From a checkpoint of a small mixture-of-experts model trained on Wikipedia: 557M tokens.
Below are experts of layer 3 (counted from 0) of a mixture-of-experts language model. Rows are named router (the router's row for the expert), gate (a neuron's input weights, with its number), up (a neuron's input weights, with its number), down (a neuron's output weights, with its number) and show model dimensions 0-63. Each number is 128 + 32 x the weight over its row's rms, rounded and kept within 0 to 255. Numbers have three digits each.
Before each expert's rows: "mostly gets" lists some tokens that are sent to it at least half of the time. This comes from a sample of Wikipedia text that the model never trained on.

# expert 15
mostly gets: " However", "vel", "ould", "anguage", "orth", "ike"
router:149144133089111125139126089145106144180136115190084191107124107123127086114090105140115150076134052118160146164132058087160090138133150059077151099113166061123138106124125157132099184158111132
gate8:141109123111127139105119140036142167171114135140084178115117194128081022111131105135083141154150090161127135166133167161137092087146145113151101126167137133095144112173123216138086152144141177
up8:164166170181133100200091101137113080111116143110123151118147104188127167114165164103181081084118161138209111064114145103124120121118116098096081151097118136144142164124060146144086118098104093
down8:165096113078196142175144139149154152129117141107157077129111156065114162128134193166098115090175123137107188121209157141141117111138119102148095113059112151087176061165189127091154131116175095
gate9:125125116154122130078116100148117109091096114058170095153105156167105124176089167067152166075157096162129115137169204138122100202091092108138118069163108114054149141143114090181178136159120096
up9:100134133141105162058093112135098151167114130082157142205131118137047125148083187077099149110142118157152124150170177170175106124107136101110115099148134165118161105145163101170172121122140137
down9:163119095154090163143114123132107162152117082134183154161189161155104086043137173081133153103111103128095154092122121055162127132108122119151139142126117102081131159164124136144121136136091125
gate10:092108184126151165114121142124123098103086139144126146113127202130103148061167192159124074147103092107101145149127088107160138081103205144149125097188060072091160135118156116152142139125164150
up10:162134067149133093116137125150130146143146122085148116135142079128141103177087094086080157155127183143192094128137154155085114173140061141105136171089189201181086122141133123102123110128106091
down10:120115125114098146042114088112142156155079051154104043118097191087131123120118142115142113114140141142074143144039146127161071067142137101077132110144094060081161091153104104136123107101093123
gate11:051089109123104149126147183141114151111123059087147119067158106205113086116090112160177147131144119123132119099106123144094061158105158159135042107132157213125153096152181113153114139189166121
up11:162149133122147103126085062094101113127163189164125106163149159076146170121148157103103123129107156130139133160173136131138222143103103090097200150094122075134083175086093116113145120077104130
down11:149107114138161141123122106160126111149116112143157119112204155099128111108159179094136087101133131103122170191156155127102119139204106157066132135078162164152105109194086092029135081076126093
gate12:176078200125144061164192066134129104126114132148119146119161159152069091149114137175199127093109106162111176130132176125125174168164124141106168187109140063115093123088101115168152068117115182
up12:141157113105113123150125210070132194123137117133124171203045098142125122123144104110131122115126086138100083146156086118159114108141098124171130099143150141128173158113149108106086139150154084
down12:155087135148140149093098165079127167086087079143138070105048155158115137070119187111102102173127113092119073118169123087088127163115138176094116158127046109128100128147122121134159104074095149
gate13:149114147105173112096108162112072108135153112153105148135092132089062095148141153141166125080107126167118121177159123128160092201125130120116093096135110079082132116117149096157107076168147143
up13:104174099143167119154150150105134067066124122119138123104145127116065140110215099129181138108138121177061136122141133159163129180100131130100118116138083089090100143142089114170133180146139154
down13:170109145113120173149180130132137160143102164133119099142069050133102086170074138066117087151157084049126103132092096141075109146160058091127109134093095149086119104132138118068091121051141158
gate14:079115175148157063095145128180129104112190129144149118108149166139065072124136135132095147121150126134087114202120071123150124115188157128096099176152168111121186098100158046140098133176139140
up14:132082123171121145134153150102128117144204150137165136116108141135114171113132096091094123154117132084080061127133126157185126071136109140067158128137157230192113117076149102138176114165129071
down14:129091138110139076117103079134134145147189103161132095161097147199128099088132128109098177125132190130122115149117162115165154129130169163110127161139103085172144123176142131183119125144167160
gate15:114083125137229123138127115116102185135102113101116141082113137189037130122127163096201106102130114167135105084084156147131109100145184103175116182217130118142138155073110098166138101150120127
up15:158103141139191058158133087162057115174113116128128145144068132209078131133101115119136123081158081140127154094114142089155088065174093122156095125145111091168123122103091104132134141182122168
down15:128113174146097088128099131151143060113165120159125153101114085150130148119131090183138134134096067116124097094131174159118096130211140130156163108171090142128113093106113136137061189117102143
gate16:134121182141157121110103118094168230138180122205156113149171181125082162116088155129114142173133167086106141149106144144129129152149163102176120160194156157088160110136130139170150162222116114
up16:094125112165221184125152097142215140212121118134165153133101072125087082092122165131117121106127112183149109090104096137138097122164091170161086169109119159100159113127081146150106186105128090
down16:157141102106075117148125145104065115181164122028153120106154170047114134158142148106080100151113063109146191133118074158099156084145076149136125144119149138106138146116179102101129128086138116
gate17:070139101124069156097104167087166125141096118160110114109116113141144155147151122125116125086089163115157156180128176136085153094109147161159138130157150113130072165120088173162154182108127105
up17:087135132104066145071106137097149050138105127123137134132110105160146161116134141133114125096096154141191139187142204130062148136103153156132118076134183123132094178140108144161163180121137109
down17:130128157102087184067112085137187152054163091087143161107170186081107087139090121095086147097062134131158167121139157123086110178175134105092152192203107127098170152108121119152125126125122113
gate18:138098072195135174090145101075165133183096142104128076109153161124153098118159197134065129121095160080140139123110167217111109127146141082079091114112071094126110067069113181154133170126091126
up18:116141164097107127162122143165129136074113111166099165086097102114116138150106032112159152163144101107134116093091113048122127116114133164166124145120163166157160146203138152084096098112098151
down18:112124151129123155152121191077156068207115133201135138106121084134104180185133148129201107127122111139132182083155136131109104115173115162089108153079143124112101112086134059112081155088133137
gate19:146143136146104146131074144108135088061148125128158130103146132069107119128142134126115182155173054067143135121141097146154098125176158131076099127168149135106121084089178133146103137135138172
up19:140113123125104149165141114109115101064154095083125108098224128090131120095141104144147120186134111083123148119112111197138104099107181113067096141125162173102080104118169144164120161111143168
down19:177115137159165155117171128086160055172128114108126169165171141186071210133132139111123116153198192131103135107142101107144130143179151089137132084085132159163087179178146138119111102133162109
gate20:155092089187126153142124114132142080137168151058118113159142101174157121191095121142154158094156098077132160062116166168165068083122134154088068049119121119142131140080152105118112151152103163
up20:109153146137128135067105200124065167179118134145102124153083098176120150077116215129109079117120103137155106131131094081159134137085119118205141080161116117158153104087120145144131105086079107
down20:135121136087119071128107190150121078066128128133115135078148106165133136127191130133142128084177113148190097116104173104157111135110157100060124071153136150084139135069200131120133082091162099
gate21:065132195103127157126183116116110113165078109162114115093070054141115122126167074101181100131153179103157148130180099115136123096129149177127161121094039114127139059172164146143110134105062130
up21:159126004148099100112109170148155123101159110100137118165168208150157126151059146144059166108131099154146108118088164152123166158094087101098112112138172165136131131149084143125197130157178124
down21:082113153146118128160127171170142141095059137160133130131182198151151076141108111131168113147056107086095105117109100069146142099095136188199112100113183088075144086134092114143180161138123092
gate22:072018118129126141052129099139174113156103124073124131125099140130111128107058155121152151186174125119151110159184181164139154113121126081123093102108153144140149128140141157121095178104158114
up22:083067125142119140054089132090202181131105118119140118089118144116143095149108131117179136148143080112166060143143188118111150162114170121119096117152135102126120161120108131136098172119161164
down22:158136078094137198100100125092115142180101157164193132128107069164070192082137160160101126119159129142093135129150138107066116191120145176096100101107153120116143088148119173127125146098112157
gate23:100089148089120085135071106118151134145156171123133143095146127124175086107149097176097149108109165101199120147103124144094137100122126101191085205125090120152151160169179204142085183134191110
up23:080101138097109086123125078106160124142150175122096130054155142163149100176103119200125152081141121135192137120150136147090082123171108078158141152178097104090148191145133167142137200120127135
down23:201125105194126138096128178136112103149097154144181098102095167140092093144136153098119129133112151157153173097150069098099188123120159088135071144112102179147180091139172133120112115142150175
gate24:181047115153150139156100130082126153159150178137109184108171105119120130137095157196173118094153098150113120136087178089111213187069176177138124131145111106051093136066077142126111122077155180
up24:162060132134146134076171101115100144074123145092068132117176065073137137145085131137197101143174158121102115163111098192113188133081139148107121150138113141104043138100117155142084119061150164
down24:106123107188102144118101122121106104092093125165107159115090112163133079121114158094161118133125144114134059125170076092093131141124081151094082165130143115084134131102181108083136096114131160
gate25:078131102121110125163168156117111147117117055151147113134099120133155097116103140120149035104090043063116164119130129109095087137197134127141145179188147124151130070129126148163182125178132172
up25:089103141128148131137135129159130138077114139121142152117131111144114162173131092151102096146180135077200123174126120137076169140123101147141168174162154110059113108155127109117128144114068111
down25:145140139155128160133117131155110119148138108146190049097142121135177154060166144179206122122133137176125137162081102140108158152116121192118103128091133170142104177140129127126151110130161165
gate26:058118132087135137105167107146103153145174175115161146138128121098124086199120123134170130113110127115152122064155127153141154121132167102089118101128103063113145106198147090183124186061105122
up26:178159075173118113151146157148150155123096073151128121151170132111121184096151121159100083153095157115080145075134109128146178146112107120150141125131156219211133124102131193103115091139137145
down26:083113112125136105125111115109119162184122096100149104121163112086130078104079135180179083103142136129120187102165172122125119124165105180083137129115104146033064160129208167090121134172163143
gate27:126140103083109113152150116048087094100097116127112095048194106144168137084141202115115131067111123129164129120082092150110126144087115119083118135172104077114137090158096113173143152166154128
up27:100124152171090071175094188179156128191115112127125106157141139149119115130128092119102135137122103112111135110182105108102142174179122116076108081137099143149143101171184136108160137076115212
down27:114110105158102142081153143145073112137086124182121133133121155164106068148152116084114210130084147204139157155141077168117139147082132079092140097161147107113106103107097119147139103185121153
gate28:118095173061132145142080163089075115165072109144171142087109172096088109181055152142170151091076134088142125146114091120097177140092143144115055110102063098167135130126156132129127081109097095
up28:148137130096126113162075166093083105172077125145153108115133138102089080190063114127165121110147120099158125156102105103049167174080165168101064112098093120149116135131156137141107126084108091
down28:138124118178141135154111075125146144144089177200130112068154143118124115089139091109112128116107126097119142129119146088108116123150145152067079152118110123110145111116136121129144104068156134
gate29:078150160121115149191120121113113125094103142113160131147141170115069150130078094103115121149120117158095141147112146135141128091170152106091147113115166107124124137134141074130139137130146081
up29:063163143105131159157099147115102136098114148101152134148158175112089167120082128096117117115126127152101132139099167126151111127148140091077147104097161105115126176119109076134144137136152092
down29:121148129084084055157176132095141148201168194125167141128130090124138122109148087115152125160153114137134187112150213120146150156133147143141138214167117170161128113141111120101120152129194111

# expert 7
mostly gets: "epend", "oci", "por", "oin", "erv", "ino"
router:111079176170119130156088184154121137137147101149113122164143189113113140126145109152139125174079095122109109066185136122150101134159145118160144080192115177202170091101110125128121099154146162
gate12:130101193120143140144075105092104120140158115084140146127147113153087152151098151133133157132100095060157115174183132145083103106190180122151126195147185130160085106112147133138123141112111098
up12:133112129144100145136100144160109142117165161115146144139093108153141079170075142107148134092142094133145161153157179139135134078132123124104137177148168090117091083113140060128138180155130043
down12:106133149151092166132140106184164089104149119123095144100138124168106064115140127108163116141168143089166108178102119095187122137117078147108148134132118184126131110150204092147116109117059105
gate13:148188119064145191090140069138151110115100092135112178136147102139123116114123085123137158092102156137125106132086146112103153101137085154059052153080136161168149149131128105154147115155159101
up13:075070138146097153134097111141156158148128149113182114138157167118130144136051141170116157144156131133117142177127161167130107125104113108155050147080143135127169106066117154159117142157099070
down13:129140109126135150094108170143178128147102097090192121075106107182116202098122148129088142154086129146130157088061113113178145125070142131137142132136115150096083085140086109122089148130131141
gate14:110098087118139195095094117104175155122133121166133125105111119097123126137175144169182049168124117077071095080135153186112189135159109105084128089123123172176103127123139125134189113109180122
up14:180144150139127105109168132155054150110123167140102148174105135153158127081086168138069152129122144199163143158169147097179118125135132096116181083179099106118097085134075130085091079108087116
down14:188139112130141112107182099107149098155129079161112176109165142077107083130116111064160162137114172173085122136091121108142175107162174096083141117168124188189195168165153127178109105137179161
gate15:158142160101170117128135117158194139190170071110136131128117135059096109096166152127054080137088123119083118140125087120080106134127174136122137168074174126095134153092136160129103095163169145
up15:152138123069165129115163153127158112164160091102121124105112111095091118092225185127139082152074146134093083119106092128107126160164201130154142150080209107130139196112079188129144109113141159
down15:170163116123160143152107104135190097147088135081149138214120134086098150151139098124133090101107097102127154179140111116119135114073109113158117188097161086114145137138088095112133142114136112
gate16:112123159208115159200155116112118166221117146182154131101155117148100121130175105181109125157157084142153106104110128139114081153128211157138110127108138180123123169131103164083059195152146140
up16:167124077124191124068086181215087127091117109100120138124096106117145155119135174075155108089119147116087129115122092128119127159174040152139188119140114116140155116133151093151164050108095142
down16:134095125095123120126151230116162177143131128085166134160137092148157100152103129170151098116190139122090136159125143164093144130139130141101115072112170114086138137087210161083125122071146143
gate17:122129117133149112139095105143142146147119087123159169144107163090170081114133136119093068121136087135193129130000134096083089124143196140145163126145115115141120157124118135151093116149170091
up17:119162114128114115124121174112136116149134167106078077109172115147133179154105118119078192139120162100095055116120155150144110193113119191086115123083095165090121081088109138144098111113091160
down17:068099195116139129119136104170143178140114113130154165162200191124081094172144151098110127109087146127080155155186130129124129148121183126105156166129113123113157084161158129141150132123122109
gate18:090164157086143205105106075126137114116139119047145152125108134167152140137129169140083129169073185127082133116158096164163150100127131077153065130109131035127069093176129217117112153134110125
up18:136107092184115099125117133108163065113150109164137120138090088141088154101107076156092141133176097106168116181172202092092141111153144156139144108113136170096206150093113072124187157170136075
down18:129112132069160123186127141123120161188137124125150132142088094108134131147160105156163084129145179124127033134137147139111131108083117095169141144180099141190144131189157158161158176105103137
gate19:163146106093155166164150133116103158144139150096078182166128144098092090102139152118113081123137060113145193179125128103178154142132185113096084102135139112158151143139118143132115119130174081
up19:134098128172128107058170141130167117100101105197176111120122133147114152138116128152178173081082195132105117094119158158092129109121061150127150169103148162108119088109151094113139139129078153
down19:189133119146128166132155161160148077068084093126073147067132149113174147166217137123125090113146085153110087128147122091137146148096140155140086104096174094126153128120099100118149178157150156
gate20:115155126121117155156112071125108145175079166125131176114098164132063095141160100118112149126132124147133111200122138118125108146110159083149130092139086133092109070155141157192103141095065118
up20:116161102118081141132117112147137148149114135110118212121106157107067099127150131119093144138139190128102135181094101120155118137131160086151140069140104141108124097147141205193077100124129124
down20:195099132097099162104146177176123125147128108136155135075097174114109108120138125118168066162063107103133081088108123108099106129197120115147119093164152131145086150128161125082132100169098127
gate21:136085082093149141166102149068174176143127102184128106077116160096125142128136100109117074175107101094112142101115139084080158148125139071116122196146152164117181111174139177160133163113174156
up21:092112132170102045136144105194100067139095181058127119167157139143157109151113144161152194119185116162133118131104112119142103161160114161121137064074108104160072135085092111104155122145116108
down21:147180068129142107075128111195117150115155147134067136124151149124147114154096141085128118114106073161070090110195139145136132152150166163112124118156173142141108110153135209176172104121134088
gate22:100113099085127075127103110107169136152172068147105125128122114159115154100152163109144148065077088087127105139115105126070189103120143097136117119158146083131118134122134108128155140136125079
up22:094163095145148145105192137143143104110152122105152182142110148080167158130085101140077129111110205117087166107145175142136110120146098134093128162140128137114154112092140116120092162106079162
down22:139132132076145168110115111102158071119105034106099079113171117089118094095124083145199135155136142143115092202157196135116097150116118082133109132151096154122109126130182123111114201112126187
gate23:118066135112164107086155126133146162102088168072113095093155205029099104157118146088105081142105147146107137120155099114131128152159108102084056147098157147148132117172157118162155112093130104
up23:144232106141109104175125113126134137152143103157161159148158114141165128088120151183091206051056111135115124141096118094103159117105109145165074139163166137126159142130144127120130138180157110
down23:109127147155109144064182115164118200121134133123051122119132179126097147149136127084162099128171115110103111109172156154171098142116121155140091125155143221154177147233129172147184116152188155
gate24:050114157163176167103116153126162151136057102094119144151121131132119114115128160166149081125116102054146140118089133188087121122088158141125085102110118113114191140143157129179117085106194142
up24:203115101093061080104132095132112098156163127135126125135133107123136127135148105121101157122148137143134100137147081062166122140174087176123154134162163158145088111089120134081142177153111083
down24:132139164150072175132147106155116119179105176180180067102084159165110129114119114138134105102147140116133176098139096157143162105118182131064072143167097101102165082139109113160099185168169139
gate25:127165143117138112162136097168095090140120067160100105160131122165126085125129114142139177052105085100128087080129147111132098145126118132138156152151102095158126126069098105148191137160153069
up25:131178161085131148145113086128084088141144119191161208069104125140129164105093128109120173131109148180115088176154126154128078173144109201130148127109095141115182154101116128119086154147117148
down25:146103116154163112137105146138070128144120040140086118113125137145091110115107132152077133135086125143162061130154155181137107212075137136142183143139096120133141084172107158180096131142149099
gate26:112101141121115095214158134161117149110142149142182107114176121137159170157125127111174113112122141186095122139118113089104164173110173077142059169156142111090132073125100079119124126088177099
up26:128125075109106085159127092099145139162126209155205192127092118105147132143083109094132166035163122083139179141112094095173118146101122120149103144161093119073187107172151108184152129177135074
down26:110156072113150096187177095176069166150110131139171100147136097159157171139087107123061147123139109101088134101153111098125131134067116098185119098128115115141110090132166082174095118110134118
gate27:075112093120120172123110099089089113115144131104150124135152079099085121230101114084092126116090183079083120095100120173109183116136150143122181118134191172187120121108187183128177140097127143
up27:139122146100097147163165144099111089112116189148111082145188128046127069187112108134112103108164110124121141139051163164089155133109126125092161173168127176166172114080182120155126147069118187
down27:121160123127143153095175132125134124171143138072162112117141113147093112070153199151152093162143097085170143151115073070151091171200127120070149071098177133156124153125061110159088122104132142
gate28:141113201141128086156096129119041167172147101171136141087131153070086101150096164132162065133105090145124176158161130158189145110152128099145133113156162107171121114186079146148182097128161106
up28:117088175158134110150111138123063157131147097184116081085161148129120121177095145138228072165129123190102143160158145204163166138127160158146090157140132128070098123163060135141133087118158094
down28:166073148085126174119174081106122106101120152109108112103102070101150110159131158181097151122170133115097091155112128114096126157138131127127136138135126108102139129105195159047096128054011117
gate29:094123196133130150165098120102124103184078122054134107114119150147141142074179149099113161192103150041092117137083136101124167124142135098159117186129167096123153115136171148156120120096129120
up29:077107111121128244135107125121098156127071134123177167110067159158145085115102128127130135175157147069148077153117166121130074093124121168143183098156136133111141074174159107136159118087113111
down29:173172084132129153186132119216146154157149117121129147120105107154132141194117137090144137094134097105175119083118156100140117075158142131176159098041160179179122129167138148081107117158121147
gate30:098076149166165167140070105128153111110122110098138131095180159200138091123173132143139160142096126123120079083065128142066126148156091087156141056141059106175128150125143122172115170134121164
up30:152216138121108144090168150103115169146101052137109141160133111138177129192131098088112121141108125121102094090131129167136080129061084210132128141156143101110146093152134144108078113081117092
down30:098114144097097191111136151152093118153141082107146197150124109114144099106109114149179101122156116059165143158093123153156074151183120179100131166120110106132139213110153127207086151126056119
gate31:129107083159130099122109145145142159129133180160170141155162042130103098165056148104086148082140105088173102174119101167114141146129145143103139131120176157119190132147173129111107095060094110
up31:115119130127158159140115141121134112158094152116086076078115134128159163164129152189114136167141173127128114097094150155104110083180122184162104135163115113124112092114083148134095169121169154
down31:121098153138168117118130147132133078142117156160099093124169091129070117131113112104131086174169081173158171100138128139187073191173109093112139106140092098088090133181145145137151144056175137
gate32:104095147137241085102174143125122180088087109119088150152152144080158066098067199146116123151114152108106159076102083143139169066145141102099087135100134128137161175122147079145181116123067125
up32:048090128140225115112155121126144145088100103059119135153140146089153101098087189161169131114122176102120115098124138139148181078112177115093120141087117123116146189119165069150210116119093112
down32:130134126171159096124143157131155180167126081111061153123141128078118111143099151178133094128137174150162167154107171199134114211140130085101113089068116090098112185110092136148112136105113100
gate33:073107157117156117151122127097095129160129107094125148172204154077146066198139071136154096114082104078067106132158062162168187171107102128101128145169107137142113095123192114143100142135117141
up33:139132118123110130098132114168121132111110136141118133087044106137110163054082149100070166171177169143180167118114183090099053080171138107169179128052154125129177131143066125101145118107121115
down33:202203137156137093135072112142099150095080135170138121118122156174108142158139114106186083119194123152190141176102106126069150059141151171098142115131150087159136110078166130089139151088180158

# expert 6
mostly gets: " Mich", " John", "On", " William", " British", " Nor"
router:123153124063148121082176051120174143079174108065173183167126091073076120120083152097085163099134168137147145140092157188125181095134114146102108144082131136143132178113110089137155115130141099
gate0:090130136166194147115100086095132080164136089133115146142119135199153149124122091120155110130093080118116158158200157150168158062122134157198124153149166125160161123076111116111144110164216076
up0:125096156149165161102073148139128108134160153123127163154098124186111122149113106139143110153161080065163119164174194081157105086125182102155050108170171158175198140100134171104131120156164129
down0:095134127128128152117110123129115124127130184153127087184164071141193057104153101097104141128117137099149143102172124114126091098087187138124062142202168176157138152160152174076150069122125105
gate1:138141119084205136103168149120110110167152097126163127133125105170091147145145129078145160129173094151109138103119189152154102147117164149124115184130042127107083124093130119132207071096104101
up1:125131126077161163125096145092137101153159124105153084092120103155087144174105090045162175107151111127129114143128179163122064160123192102142086156114077114116171114106158097136126083142131088
down1:120183182076113134153110089137131060095161092140119072106165076155119168101128159123109121121159084103134132158155118125136155116112123176115133111184050140117137184121106135090060128128167135
gate2:084169113126099152090106100178051138132137087175171101149148103101115172120091173139100114126166136101160193163132125151068117117128187049099076199149166144098143164119159104151121134146168102
up2:155155125148158065136077186171154135091105136166122156171113205109076094122157111114149175149131145124116125076120134079184100123154038148180154123094104133170138113118101131123121150133095164
down2:134090154112136101112122119101156077147134158176130124111100138112200083151107133162114045123149123103153098102130148114111136121187098147136122092191134144150145173058082194156207057085156091
gate3:084108075180146116109106083110166149167185127094209145062087082114120142098124165150108153142152034141158123137144118085072106104117150067101133166138166155121114139193154109123205168129147140
up3:085082074187181160136115093146118130121144112116169115079148129150123168068105052140148143120180082125155103109148148176096057138097126142157103146140063154142087210143127126129155146141142154
down3:047096161145169109127187151105146074146158105129114115186130148119155142091141165107131118106110124128118080122132136150170184131079118091161180154158058140058099156147119140094115127113106144
gate4:155108106136127151129179109128155098160111129177109156140127169110124144123146128099183138085135116136119143102117095172134128093115127160118149141144139128069157047148114128158163103108128108
up4:135164086126130117110141125054147149138142142124122129170159124125154103139133144095103142105151168134113086085098112076185109112129101077093139078079144177119148134156105084113062175116106151
down4:109126105103128110104158083091148145084116122039126114154115134182115139142125099132129174132112095147133086127126127160146207128096090138180204184132145148150143135169138145136200179136203115
gate5:137143244113140128119154108142133178114104129087137085118139138159106101159158113127107157179199134104120201106085148126105145172122133137086130124092112126178077124128108104130104073081156152
up5:124147167149152151129129139032087133118154172075225101132087119110135192134171113171112092136148124131068169163138153176133107180164136089093096130122114074156120153179205077129176121152194134
down5:147128094163138122118160088145148139120137154076138119169081103103127255070153100130103175134122147154106110140085130148149099113157124106110123143130147118137169189147148163088131153123155091
gate6:153155107149179154148134111150175137086148102095149167143107124174111094145120110113133163110115186136094198153150161098151146095090110181134122143121094163081139190120139127148156121113100174
up6:110140167074072088180198143141120157124164148166164109125130110104126138172076130088156099179113175098146143088135118105107096148179113086121126099098140189197126082166125156101141124177127110
down6:151120133050191149169133161086132167098135104137097171137136052132136052167176168080088063141127178148122143102142120099073150134140095160110135157160122156164080129079162127130117091117087119
gate7:138128158080141126056061124137116080140109074073124138115130165107160151120176162123120102111090202164102113106143108147150117138131127113119100136113135124196114188125177095134149096118146137
up7:140195101182154135137150133164149200044095126171092173126079081119098090148127126143136103130182121089115189176189146116113109173127087113069168172113125149112037119118114139138091089172107111
down7:095179120085108131087112158135128110126160065128208145132158096144121084090091140139155062134186118131117146163114158158075117146136120110099135087175121129141087151094124113188135125047112129
gate8:129132140172115177125138066114170115112121157073092121138108135125105153152130132138123148185184115185126176128145150166187110085126089159078108153127076178118152179140109111105137133151110160
up8:140128113136119213112087115144068114120155079154077120135091096197101151076115125148138130100101112160092136074117114140146097079105134107129071094129135164107159133142160124153154236108157164
down8:164081131094141157122164155154143121024134164131098120117097101144156093111127072087118107102135169054125118171149133169161161155152091136133125144099179101171150161104095125116063157105133109
gate9:060126106119198123179143092142103133098110131108128115098149093165101125126093180102163189091134075121098130190097122121116159131083173175094059175112097120169077113118081173135117153142160115
up9:185127125143081135079109172132146143153135135153124153134114159098156114132170078175097081160119175133148142049159140139145104131187088091153203089158150142072184142149163080136144110127106157
down9:088105089221119137110106098065075132114151131116139139099133185116139077149130084136122111121095153090113153154098102153083114133105127178143114137138159116144139180174126106189124134118134166
gate10:125121132095118173119117101114181139119078128130131150147099117149066139214091142099161087140116155153173162097176118148101086084110130143139126150130116098070119141097077073120168096189109133
up10:117108125104143099093122133071101173148133074165106141134116038085088102073137126133086137102160108094117163158091107183082221056149138136127169109120170110113156156105129164126090170100152109
down10:088125110105130096109147038103109136176175091096134153064145140148119157079116138062090135091112092138087157137105142040141117166085193118186078178108116122195076068131109140120106153204179105
gate11:105142138149096115123147083100113116156132101098113148129139132108170070126129205169114111173129127104184128109128092141082129110177163116142075084164109120103151144117160128125101113142151119
up11:133128111154172136125128193147142152062114176158151096129123118117109166131108015119152164091143143154089122135112151105203120152095118140116185165115099117138131115134095097147141162142106184
down11:160137112093142092095176129125141155063096148116090118094088092162158130107187181101129137101075145132139150032143116171115122092122153160157132136101158132182142107103151174135136124096146111
gate12:156127160202159100105095093087149167152150146101158141131117105124093154126131106131161108135163135135142099193149135198118119122162132121125082077103179122108165117112229043133161092150170103
up12:137071142175131138159099093091138114138103116122200122118117143124131125121177101135124154171122099103163097139147164181108180193142126128123106076109203116113164062099206075165233122130175150
down12:177086132155165111150149134059166153178141144153155144140082103171088107177119142224134092148151141089122136144146117124119108149208116115146099102149138093163098146132145104143083105091145123
gate13:140104084208127117147172083061112112077157120145111146100110123135140103126125207191120111130057105177135101129045144132100165113155130091127138138149104165093114128173096053124118089115092140
up13:115158137103165165115153141156105108113133123130164094118173067125108194167104082134157143155145108109101154190093096150158097120151107154132118116118096062101086156164159116126085114122156116
down13:098076124131105133144106098108116063088077164137124157104127153097142183125155101124163154100133127155136143143150128121084089127141096118128069098101176128094102181055159117148129111092097200
gate14:081135084108155113081119132168131087102123035097090132152116134107099100092122120102107075127089167178138115143191152169105173164129135055067113089084160123107069100157080197145103118120138166
up14:146146145148070161172165110108170122141083217161100133107097129128132163168085118153186155153156137102116153111097089095112129119135101162143116118161108178141165155068122081113135162105090106
down14:120098134038122111110139102134130116164189139169164152148129092140120118141155170156196139170162145138119105088119148149095135142148071171110101177166159138146146118136134101158092167181094116
gate15:132144096154216085089088088070139158111155084107078159114168186138131084180190118183162123104146151114134140184109117113107135115121148188130098105125146103146150066117152141109123163169166082
up15:106133182113086138149140152166065086163122190140139126120090083146139188108037146093141121100104089178106106138131158150121103167129096049143150137139125110106107184140131109124147067085086176
down15:126129179156093124128153139152109097132118099201153117127149117144134209095136130081121136133124135201088121198110104136091089193112129097102100081160120078107101134144173114139139117119150099
gate16:126176079090094153145175079078126167121135163113142127166096107150114112128143125134082082147059138168180155087104090166084124204124133102115099092129156119108114108135126115129135147172169085
up16:094149159133186118113163139122125171130122129203070175135184200094150097085092092106139132094135142123136090138114134047198150109086087169121160152111105106126172078116136179129118123115187152
down16:138110117120169109096114104053165079156141118079164202151094096124119050135181125175116130121156121110129186080114146140089139135082146157082143175138064098116168170169176150194170145146120163
gate17:066126133108168109164110141139151126078178152115144160141145120184109100184129143173103150128194112102150077127042136151137124124126158112166125132088105146150099136101117152130074133134152124
up17:075138138132183110173100134121155149090145158145172139119132089206079106158139129153110168121204103107150082108109162161155096132111170119168126134109083151110094168068114132129096134132130124
down17:056169097174130119145143144115142135094174188146144108153111112114164122119168101146110098063149120077162103142116080154155124148154111087190160103050136190123099141125111163000046153128127066
gate18:140151148106145121148118114119094087103114133102114121086127130177138129121094137130161118098105116147154121123154101148171100202175193132106092110147116152147122136158135107126137186166098171
up18:123072064170095144099130142133155149162142135157131130164107137086140132134139114123092141125178131086104126125091169110076142083077062125150169139129143100107126122073124122131130069102158088
down18:121110141089110159091089147154102132063134140098157106034135135088099116116073141083091140110105119058133079121131113154150104145128111133115093100093124111095144187105189111175096117110144138
gate19:128082133111192157112113163074124095145132089115154131129099109121077136109190114112129114140105135117125134136141120200127121142090128169070084064127128144170103050154161102115123091221104167
up19:133091147104171141115152147067120099138152087097153138128106104108066159123177134096126130132108137120112139163176115184128168129109106161071080079086138120154098063145142109114119097189094126
down19:068136143144212156080084134138149072079199102125179161145132094112108142089118096143144102117084185122103140117121094081129100068100093109144144089130140122107060187137144112115132115145131139
gate20:101145144134118091094165164082139142156106086102183076161068139161107116117125135104118166100131098180095149060161147101126106095061091125187124107170115146109160140098117051154129145085121170
up20:072110144146133155138154177090082141103128114110155095109116088140168130165147148116137082137144068142127167098120156105140078081096136101195137124195106101109092161133175117120186146099173133
down20:122158147152142134190125156175161117106116059129192087157092101072109162152139137085096140147123145121133153140168063134166090090108124145110139126158134111105133147090118143144139095124135087
gate21:111113174100083038106111097090141119142160128068160083120139105110084127192190121132110134151142101160127143184187084149167164153127153065139068131168110095095115216160122088144154049180136117
up21:158156088128163193145137154163154155087116131213158176149061107143105144085055166116111138119165152129132069081082156099115095146166129113107158115092177154114165093159113120106115180061133122
down21:142083111123130103139146129142126148071070121095130186136149122082130124123107145115167136115115157160105119133117137123075138097143122109090137180092152108178116096110174052135054151045184085